Experts of a small language model.
Experts: 64 experts in each of 10 layers, a sigmoid router.
Training: a variant of SOAP for the experts, 515M tokens.
Below are experts of layer 2 (counted from 0) of a mixture-of-experts language model. Rows are named router (the router's row for the expert) and show model dimensions 128-255. Each number is 128 + 32 x the weight over its row's rms, rounded and kept within 0 to 255.
After each expert's rows: "comes after" lists some tokens at least twice as common just before its tokens as in all text. This comes from a sample of Wikipedia text that the model never trained on. Tokens count by the router's weight.

# expert 45
router [203 120 139 190 128 135 163 146 132 191 135 146 163 141 113 120 154 166 171 129 137 182 150 170 117 149 133 167 149 163 157 143 119 139 164 121 176 167 119  84  96 159 106 141  92 136 118 145 101 157 150 121 139 146 140  41  93 144 109 179 125 136 112 150  89  92 149 115 148 211 131 114 124 106 112 118 139  76 127 129 129  92 108 112 152 153 114 119 121  92 166 175 163 132 128  85 141 124 129 175  91 120 128 132 128 149 190  55  82  89 147 162 105 151 145 199  92  47 154 147 165  81 151 110 101 165  77 115]
comes after: ".", "\n\n", " was", " is", "In", "The"

# expert 2
router [134  73 177 138 198 152 182  90 151 209 134 145 129 170 178 124 129 159 195 121 121  93  95 156 105 149 133 125 164 143 119 155 139 138 174 164 137 169 113  97 137 141  61 112 142 125 139 143 135 194 125 130 133 149 141 110 173 167 130 165 126  79 145 117 130  95 179  68 108 201 132  91 118  81 142 146 112  72 158 170 120  53 144 122 110 117 150  60 107 142 167 155 202 153 197 119  85 123 124 157 117 120  65 106  98 114 112 135  94  90 157 114 159 139 117 151 107 113 150 138 125  93 113 132 110 201  96  74]
comes after: "\n", "  ", ")", " 0", " —", "%"

# expert 56
router [148 113 127 164 157 189 103 118  78 140 154 117 161 153  86 106  79 134 171  66 156 163 141 167  88 137 125  94 160 149 145  81 119 172 192 132 113 147 154 108 126 165 101 115  89 165 119 117 121 170 120  48 147 157 132 131 167 139  99 162  78 141 155 127 109 134 153 133  98 117 120 133 108  75 153  60  87 122 117 127 140  93  90 155 139 116 118  84 119  99 154 115 124 109 167  79  93  96  93 125 110 143  92  92 127  77 131 117 126 133 162 134 126 185 111 125 109  74 170 123 146 134 154  83  72 196 174 124]
comes after: " |", "|", ";", " N", " P", " first"

# expert 13
router [186 122 109 158 142 189 187 116 127 170 158 120 134 158 152 127 126 178 182 127 155 177 146 172  87 102 118 136 107 145 146 119 135  85 167 130 182 182 118 179 117 133 114 182  92 151 171 161  97 150 134  78 128 152 139  95  81 111  77 190 111 138 154 120  93  60 145 143 141 148 201 176  48  94  87  85 105  92 127 173 130  82 107 128 107 140  82 132 142  96 140 171 141  98 149  83 107 147 152 126  98  87  62 110  96 127 132  91 128 120 146 105 121 146 123 131  92 104 114 122 173  63 153  83  73 143  80  88]
comes after: " |", "|", ";", " (", " was", ":"

# expert 26
router [178  95 146 161 139 152 140 140  97 117 107 104 125 129 189  27  86 145 164 139 115 133  51 104 111 135 115  67 146 199 140 119 126 175 169 175 111 153 127 118 129 113  92  98  87 128 178 110  99 102 234 128 106 155 153  91 153  99  98 181 133 136 136 134 135 148  98 125 105 135 153 199 103  93 106 139 111 119 126 118 105  90  90 108 124 115  58  58 102 109 155 152 125 143 144 122  99 144 149 183 136 148 105 114  97  81 138 141 158 104 131 177  96 165 134 148  90 113 113 118 118  87 117 130 102 190 158 153]
comes after: " the", " a", " and", " The", " was", " to"

# expert 58
router [175 101 120 173 161 197 169 121 132 188 146 112 174 177 151 125 119 172 176 127 150 179 118 180  84 122 125 145 127 154 103 129 112 146 184 156 161 163 124 130 110 157  91 158  97 121 172 155 112 155 155 102 129 177 157  77  96 137  85 194 129 131 128 124  86 121 167  98 119 171 130 127 105  79 103 124  91  68 126 148  96  59 110 142 149 145  95 110 126 101 153 151 144 121 148 113 109 137 157 159  95 118  81  95 101 125 139 114 127 108 151 152 112 185 106 153  98  83 137 121 175 101 140  92  74 165 120 104]
comes after: "\n", "  ", "'", "\"", " he", " there"

# expert 47
router [139 125 204 148 194 141 197  70  97 179 146 155 145 199 187 168 119 166 165  93 149 142 116 124  91 135 112  77 157 203 131 127 115  84 130 149 176 179 140 138 152 130 124 106 105 114 130 122  95 147 145 145 170 191  99 112 131 173 123 150 145  83 144 120 105 111 182 105 111 126 131 155  88  67 200 142  91  77 134 196 110  65  78 152  94 112 135 130 120 134 136  86 191 135 145 139 150 108 106 152 147 130 106  86 111 123 114 140 108 130 107 180 191 137 178 156 111 108 150 132 166 128 139 127  33 176  88  79]
comes after: "\n", "  ", "-", "=", "\n\n", " Title"

# expert 63
router [126 133 192 174 156 133  85 147 110 168 163  90 181 103 136 146 119 134 145 175 126 137 144 141 138  94 117 167 144  93 140 103  90 184 137 179 122 170 127 124 106 120 144 174  91 158 135 153  66 130  69 124 161 147 115  32 104 154  37 181 103 117 179 144  63 160 144  99 106 141 140 116 120 120  99 103 152  59 102 172 151  82 137 129 138 106 127  93 113 117 105 143 198 133 147 129  97 107 139 131  80 113 136  86 145 165 109 104 164 113 174 123  98 148  67 118 122  76 149  93 122 115 152  94  88 157  82  87]
comes after: " the", " was", " to", " and", " a", " his"

# expert 60
router [168 134 167 159 126 177 101 148 105 228 149  91 171 106 148 136 103 126 128 144 145 113  89 174 116 119 130 132  83 154  81 102 123  84 131 151 138 140 125 145 126 160  93 145  92 123 167 174 124 108 147 127 130 123  98 108  85 159  80 111 177 148 103 141 135  89 158 109 128 113 106  94 171 106 131 148 107  51 110 200  63 107  50  90 184 150 140 153 102  95 128 185 119 101 180 134 121 142 140 120 177 111  96  76  83 149 184  76 127  59 137 165 178 123 110 124 123 119 185 133 184 138 122 142  79  95 164 145]
comes after: " |", ".", ")", "=", "|", " ="

# expert 19
router [166  99 119 172 170 192 164 121 117 183 141 114 161 177 154 116 128 172 185 115 159 168 128 181  87 124 119 129 133 148 119 122 112 153 187 147 163 172 121 121 105 153  90 150  87 118 171 168 124 156 147 106 125 182 166  74  87 145  85 186 141 126 138 137  83 108 153 110 117 162 133 128 118  77 106 124 106  58 135 159  86  64 117 137 152 153  90 109 120  88 163 151 143 117 135 108 101 135 150 156 104 114  76  86  97 115 131 108 126 100 140 154 104 194 111 148  99  78 140 127 182 112 151  80  71 165 113 102]
comes after: " |", ";", " United", "–", "5", "0"

# expert 14
router [135 153 114 180 165 161 171 123 152 173 121 113 177 169 134 141  94 173 193 103 126 154  91 197  79  66 110 156 148 133 121 109 108 131 167 125 148 161 104 118  91 145 118 119  70  99 173 159 119 150 118 105 131 176 137 106 116 154 126 150 132  99  92  81  87  87 142  86 115 157 139 129 113  85 118 128 148  71 116 145  96  79 117 125 120 165 120 123 159  76 137 156 154 144 108 129 129 137 139 144 118 142  73 112  92 144 146  80 121  65 136 133  93 161 123 115  95 126 131 109 176  41 195 113  93 153  68 131]
comes after: " of", ".", "\n\n", " as", " (", " in"

# expert 31
router [143 114 146 220 128 151 146 172  95 123 140 126 139 145 119 116 103 193 147 143 145 140 142 146 114  44 134 173 124 187  82 105 125 148 122 137 135 157 136 134 122 183 107 141  59 116 141 193 159 110 163  50 105 170 137 143 105  89 116 122 180 110 105 124  93 144 133  97 166 192 102  95 118 109 158 166 117  72 135 116  81 117  99 172 123 154 127  94 131 109 117 111 146 140 153 155 146 153 171 138  98 145  89  99 109 151 106  81 116 115 130 170 130 157 131 143  58 115 127 124 142 117 142  93 145 121 125 115]
comes after: " the", " a", " and", " was", " is", " be"

# expert 42
router [126 134 103 148 177 148 138 125 137 179 162 123 130 167 172  93 116 148 151 108 100 116  90 175 108 144 109 164 135 129 108 143 146 181 182 151 124 158 104 109 108 148  64 104 143 112 156 153 154 195 137 124 132 130 162 102 137 177 109 158  62 104 182 142 113 105 162 105 129 181 100  96 120 106  96 151 146  45 144 144  88  83 143 107 164 133 141  82 113 133 147 180 170 162 165  88  85 142 148 150 115 115  79 135  77 115 143 127 139  73 129  94  85 176  99 128 120 116 154 142 151  71 112 153 133 195 135  85]
comes after: "  ", ")", " 0", " —", "%", " 1"

# expert 30
router [131 105 159 181 137 147 131 103 131 169 133 167 133 147 145 100  93 123 156 121 129 150 110 132  72 113 124 153 157 163 128 105 159 118 173 185 214 174  96 121 125 177  92 190 104 118 157 176 100 109 157 129 122 149 142  86 125 139 156 203 131  89 137 143 104  99 176  94 174 194 113 113 119  78 150  92 117  51 112 161  71  83  95 137 130 158 104 117  84 100 123  96 177  98 116 138 142 145 127 189 128 124 127 128  68 113 106  90 148 138 180  86 118 149  81 164  86 151 140 108 131  72 146 114  80 135 117 152]
comes after: " the", " The", " a", "The", " his", ":"

# expert 39
router [194  68 138 167 171 169 159  86 132 144 107 102 172 115 100 106 137 155 146 110  96 141 126 122  66 141  99 115 132 171 110 136 139  77 178 117 137 155 112 133 114 147  86 121 109 111 143 113 163 174 130 120 132 159  64  95  74 132  71 154 156 142 155  74  82 124 141 127 153 134 154 186 121 121  65 105 110  99 147 182 136 111  78  90 157 126 111 147 106 119 171 128 162 111 102 141 122 172  91 140  99 111 124 128 139 136 129 152 119 133  94 167 171 140 137 171 111  84 143 164 120  55 124  85  82 138  78 161]
comes after: "=", "\n\n", " =", " also", "History", " life"

# expert 46
router [137 103 157 179 178 170  98 122  92 174 124 110 145 155 145 148 158 125 150 116 130 174 146 167 106 109 170 108 125 166 163 131 176 130 207 136 174 170 108 143 137 140 114 164  77 159 170 146 105 165 131 111 167 150 150  76 146  91 146 135 147 129  99 125 105 104 117  77 110 145 158 160 148  83 137  75 149  80 108 125  87  71 129 144  99 187  44 141 116 127 170 152  93 132 141  98  47 114  69 198 162 113 116 136  74 165 123 125 130 129 157 106  97 179 175 128 146 112  97 152 107  96 130 104 102 119  74 129]
comes after: " in", ",", " the", "In", " In", " ("

# expert 44
router [198 158 107 151 157 178 135 149 110 204 145 154 141 110 124 116 129 111 155 160 194 119 154 204 119 107  89 117 147 155 157 114  99 188 139 167 172 161 184  80 139 175 116 107  67 172 120 167  83 156  92 136 150 152 120  89  98 122  67 173 163 161 122 135 143 122 180 144 176 145 152 140  61  94 172 152 162  84 162 129 101 106  80 176  94 180 127 137 166 120 144 114 198 113 161 149 171 123  91 185  88 141  67 124 146 138 129 119 110 112 123 186 110 125 106 112 141 176 116 148 132 136 122 132 113 110 103 110]
comes after: ".", "=", " =", "\n\n", ")", "\""

# expert 49
router [154  55  79 140 116 139 142  95  89 166 149 119 159 193 126 155 149 153 181 100 142 196 142 155 175 128 168  88 144 173 161 122 128 143 210 138 142 148 143 142 132 126 136 157  91 118 180 159 105 128 189  84 109 135 142  42 172  87 146 142 131 140 112 149 155  78 111 152 123 126 125 136 135 108 143 122 120 112 114 116 139  90  97 144 139 183  54 149 153 106 229 158 122 166 148  70  77 114 102 190 145 115 117 122  91  74 146 152 150 123 140 133 151 151 144 152 127 103 128 118 128 108 116 128  99 170  76 130]
comes after: " in", ",", " (", "–", "|", " the"

# expert 40
router [186  98 166 154 180 181 166 103  97 156 140 115 165 138 101  79 148 155 156 102  98 167  96 153 109 145 110 117 153 165 127 127 139  94 199 123 108 170  97 133 146 133  76 166  99  91 166 159 134 168 156  99 132 175  83  81 102 135  82 152 146 146 132  83  87 128 155 106 110 125 148 190 118 101  79  87 114  83 154 212 149 104  96  86 130 151  87 130 129 115 168 168 152  83 115 152 124 171 137 145  89 105 122  98 139 122 120 161 107 125 108 164 126 171 135 145 108  86 116 184 163  64 137  50  90 106 118 130]
comes after: "=", "\n\n", " =", " also", "  ", "History"

# expert 62
router [126 101 121 203 185 209 202 101 135 186 179 176 164 154 151 129 106 168 151 110 189 136  97 180 126 155 128 163 147 141  89 152  82  99 161 180 147 185 104 116 129 148  83 102  71 125 148 177 114 131 164 103 110 152 150  96  84  93 107 148 144 114 140 136 101  80 159  83 136 158 114 142 106  88 120 127 118  91 125 111 113  82 117 146 121 135 122  79 144 108 110 139 134 104 145  93 127 171 142 149 157 181 103 111 135 123 144  96 118 109  88 132 134 133 156 158  88 152 104 105 175  42 120 107  97 152  81 112]
comes after: " the", " of", " a", " and", " in", " The"

# expert 20
router [180 111 126 174 173 186 171 113 129 178 123 110 166 153 152 131 114 186 169  92 166 209 110 158 105  95 162 118 194 143 104 113 108 153 130 161 158 155  97 115 113 158 117 139 111 112 167 176 123 127 146  89 153 169 147  67  90 123  78 153 148 129 171 127 101  97 160 128 113 148 121 130  95  90  81 106  84 116 115 166  78  74 103 124 144 150 107 130 169  91 150 143 140  84 147  92 126 171 153 173  98 117  13 107 105 118 164  91 108 105 194 119  94 187  87 150 100  69 155 151 180  74 161  66 100 138  92  85]
comes after: ".", "\n", " a", " as", " He", " such"

# expert 55
router [168 118 123 169 121 179 106 165 140 158 120 115 143 170 146  87 140 156 137 139 195 130 119 170  98 142 118 142 113 132 142 142 111 143 171 111 134 158 127 138 141 197  72 184 110 120 196 146 127 140 145 117 101 194 126  99 106 107 112 132 117 125 145 122 133 119 159 108 142 131 138 177 118  98 143  87 103  63 110 173  95  79 112 181 132 134 137  83 117  88 186 153 183 118 118  91 130 121 115 152 144 158 119 132 117 122 163  53 135 131 146 124  67 116 136 131 115  62  76 150 127 149 124 118 112 158 129  62]
comes after: "|", "-", "\n", "The", " The", " Pu"

# expert 27
router [169 159 160 187 104 185 157 178  83 145 131 113 115 118 108  67  78 177 164 115 158 129  82 153 103  60  89  92 112 195 122  29 126 144 124 154 146 174 158 140 117 132 100 166  78  70 189 142 152 148 165  77 160 201 146 103  82 101 106 149 145 111 109 145 116 155 114  95 141 161  88 121 139  90 115 122 153 117 151 105 153  73  80 116 161 154  60  79 110 103 135 167 103 168 184 109 164 185 174 142  80 159 102 105 116 145 139 107 116  86 119 129  93 158 156 154  71 129 144 108 168 131 134 127 131 149 154 125]
comes after: " the", " a", " and", " to", " an", " The"